config.yaml
d_model: 192
n_experts: 128
normalize_top_k: false
router_z_loss: 0.0001
attn_scale: 0.177
final_lr_fraction: 0.0
Below are experts of layer 2 (counted from 0) of a mixture-of-experts language model. Rows are named router (the router's row for the expert), up (a neuron's input weights, with its number), down (a neuron's output weights, with its number) and show model dimensions 0-191. Each number is 128 + 24 x the weight over its row's rms, rounded and kept within 0 to 255. Numbers have three digits each.
Before each expert's rows: a language model's description of what the expert responds to; "gets" lists some tokens that make up at least twice as much of what it gets as of all text. This comes from a sample of Wikipedia text that the model never trained on. Tokens count by the router's weight.

# expert 11
Common topic nouns. Everyday subject nouns after the or a, such as film, album, station, line, service, game, building, often naming a work or facility.
gets: " film", " station", " line", " service", " game", " company"
router:115094136111160113113116102107113126093093101147103109159132126135133067132127117165138145131096126122153156113130134140166088132095130134070104136143139157158157132115099191134083148105131106098122119115114134135092128121144124148122149110096139187132103125145143076164109142109101164121162092110157095148144121144125154075122146135133064123148127134072098123127161165126167125148146124126113137084113126144152141095118089111130145092136136098140130144105156143076163101069130081136138140118134096155123139114148151105124100132125128139178107144124120126142095145103141129108
up1:179190111088130129122157107183116153106141159117140088126109139129152120212187121090143151130145088119143107082120141142139120080116136114155116138105142120156139079094172110140127131150138127114106092145143114130124107132149127159130102129089127152155131140138122115157127108135113105125082155125130152107085129143152156117165114162135123162140127097164123163150115132126118118149126105154131137146145174157170110127084122101107141077145143108129132101114130100107087120123137132111176086139141121123111103103111103146150103161132106164114099134108106141143151101085102142108
down1:147108116109132108085115159100134114150168131154143081163089106107135100127123133095126122164101121117119120127129149099162110090170143105142140122106112131158075113157110173136128125155140145136112107145127073145096154142163128136084102169118114095128130136161139145103127104141104114150100160118088090124167146154154090149108102072097148125190139132133137143124122126153128095140140122143141117146131129174143147113146136160096137145119141156148166146115108123137133141110098137085155152120174120095143137174126132114088080173134158122140115120102120137128114091143136066093
up2:131079106135146130078154146100113163148129173122123110149104135170156148092171122139135127122098113090125119150154135105129131111091131123168139116126158115134129108097133153134121128130127136165116136169092111148135116081106110109167139099167169165131141108164089139133106136124124118137084122183117086092143117115145147124126117126133141078147147134099093142117117157194138120130150126126105082109130124167124113131145090136133091130160132132146142138090155147127115197084085131122151143069133127116124108114145086133100114103130115165141115142095144138187105114111103115142
down2:148123142074125080121123102125114113146103137119138131163168110155131146175119121140131113123108155139104141141100113112083143127184164149124122149111109154129103127147125147148093137123122109148124127117106098110116113126130051105105117130134127125118085136088150098125114090158122117130138084120106115146092096139121156177092127123179164136141175121182109134158091126104142137175133108116112145129125138098129113091131128119086185099147129166110119116129105127123097137131135144140118113164143109084153126152114156131120129139111186124064158190125131131116103161096097133136

# expert 5
Short mid-word fragments. Short letter pieces inside words, especially o, f, ob, et, ant, as in Robinson, Manitoba, lobbyist, nobility, exegetical.
gets: "f", "o", "ant", "et", "ob", "art"
router:134092104140131142098151174143130143132142120131130090157144117142137081150118126147125167140123139093180150108191158096119104134096132173100094106168132091136155157093104129151120108112164132127107103115118153138120119082120155172134135135092167142154134140116125099135083149099138155119162102130156139114116140163093138108114135148126105129128120114104110120153127163132153159115146144120141139105091133143103084139104084125154135105148121095144148115111177171083122106095132117157102118094142115176124142141166152079148132156134129137152099113113140132166126106124055144119
up0:113142112160148161174144142137126107132102098127117108180137119137112061125134112140132164136096151095159155107102126145143084159112139137100067129130121129118167162110091180167086135100151131130104106105121113128112147112137133140127153150082168174135126120127133094120070131115118146131158096140182128097122137173131111096093160130109113113102148101100110113137145162134115188127173134120132147109143147103127093147149119105131123097142131075128116126147183166109118103097110096158151132154113097149108123141156159102137119147124142122128115142143160137125116144110088121130
down0:129104131128178112142095148113106156148118098093133128090119140134100103101160165118119124138142114133138102127139161126173134136118154112096120113135142115105060167084106140142134140127174119145152086139118104129100122112143123155149159076118143125137116161090156143140143106101133080139143151162143146141094153117104122088091148154139114140113129147164119074161165124115163123105137112128116130115099138119084089119093130133150145097156155139093150156154110169108097135113144100157046135113088120107098093114158179130142113158092113145126128145106124159115107114130122126127
up1:168081111158143131089120160145122159126129069107116119152133131097144105160118161121100153137104147116129157111104096110164079137131135123117106143152117154105113118141153145182128154133152127118119113129160132148138106130097114134092119138128129164150143152118125111100084122148090146143141073136136066115112142159116142085130127083112123136125122103110090143131166161107142135126141099169158118134169122103110115101114171092106155124145118093127099127128148157123143079130161122198137134105100082136146153118135116120119128176164118127162124148141158144100156153146140164078
down1:130131116127140153107120143141107170089136119114104089099122118161116125109128132134106136135152095111134095127124135149132140136184136131142130138134136149113081097041134123124181171112140144130146127133153103132093129102146083157135147093084189106143120130122127141132161100126146116144130078145112127163129122139164137112131125159153080134104136121139136113122106125097146174145123122119128123134126168169090095104149166138120130092132185107090094096119150158074146118119123153132094149073126110106104091114104115117123092158143103137146150147125120129114173120135097072126

# expert 61
Life and career nouns. Nouns about lives, careers and institutions, such as career, years, life, history, family, school, people, often after "his" or "her".
gets: " career", " years", " life", " time", " history", "ents"
router:140128119098129157111149113099119145111123119143098102160129121098108098152164112156151138135111122111164157115119120120147091113102125139084128104129123107153131145134105160149129139098134115121112117106113102150118115104164113156151167127102141166148109143148154097121104121074138161116165099134124122122138161173154139082144172153114078141132141133069108102158157155136130160143146108106106125100112132153156158104137109118142165113146123075136133150111161143089158100067110090133130090084138116153105134125160156097164114156152106124157107108104097102174110131135110116061
up1:098126161145115138135155159168138096113124094115158119092100096173078112134160148093134129142175154100133132130142134127113163136154114106147101149131136113136103183134134105099145125101126145141109084112150124129080129103111105141163094120126133160105174163128141122098106098147177117165101154148143162122112130126141137097150142113102138119093087107105137112088145145120128127159073140172135126120115117134130128108153113133106121119157142128163161148100121128148097097092090141129118114158111178170143188142124128112170131167121176136129139093099120107142167146125154090130
down1:126105108148085098155131096065100161106134095174173149146118114156111131108127086144125093136125108130109119136086072130065128113134104137147155108077121113137119107130157091076155126110098147130122145135136108131108114161141121138096138150131142141149114164122155147116142149111133140103170127133062134148132098154177082112136184130121120108149146151141125155103118111151107108105154143112160160149157126144148130106169119135097130130105098162099156123140115122096116116145141088133151112125179102113153111117145091121128145166112097169129119104123122159092109136128164118141
up2:124129117161089110191119128131087113117143146111138139131110124117107141156145138125110126129110123153058184149133166120130132171131169120105130117114147128136129107101102138145132124128126145106098077156171156156127154099122080102123138146148126117142154134101139107104123151068123129156139112118129122159175166109151077113140108138103155099138122105102108112129139101070122129094136138149157093104158147124128139168128152120134151125090147125142108134090120110145150213096110142131138128171130119127105165107132119082134163156163082107130137146073122142142121111120143144107
down2:136101144121141159088149140150111152099113106152160116124146129120112122106124078166128125077125115113155135127142098126140100132160130119123136131127126126102111153106114156147148131107096121128118145171149113063094138169122105095169146124145114160125131164131132129123164099191142136127166116105135138134130116116142146139068145127172147145140159145066129120113112125136132094139122181143143136184088126116130121068115115085104093070141118176131105127136123190100101144140121131130096136107132113122157104157094080147101165093097122134141147111126152112110142139155131141102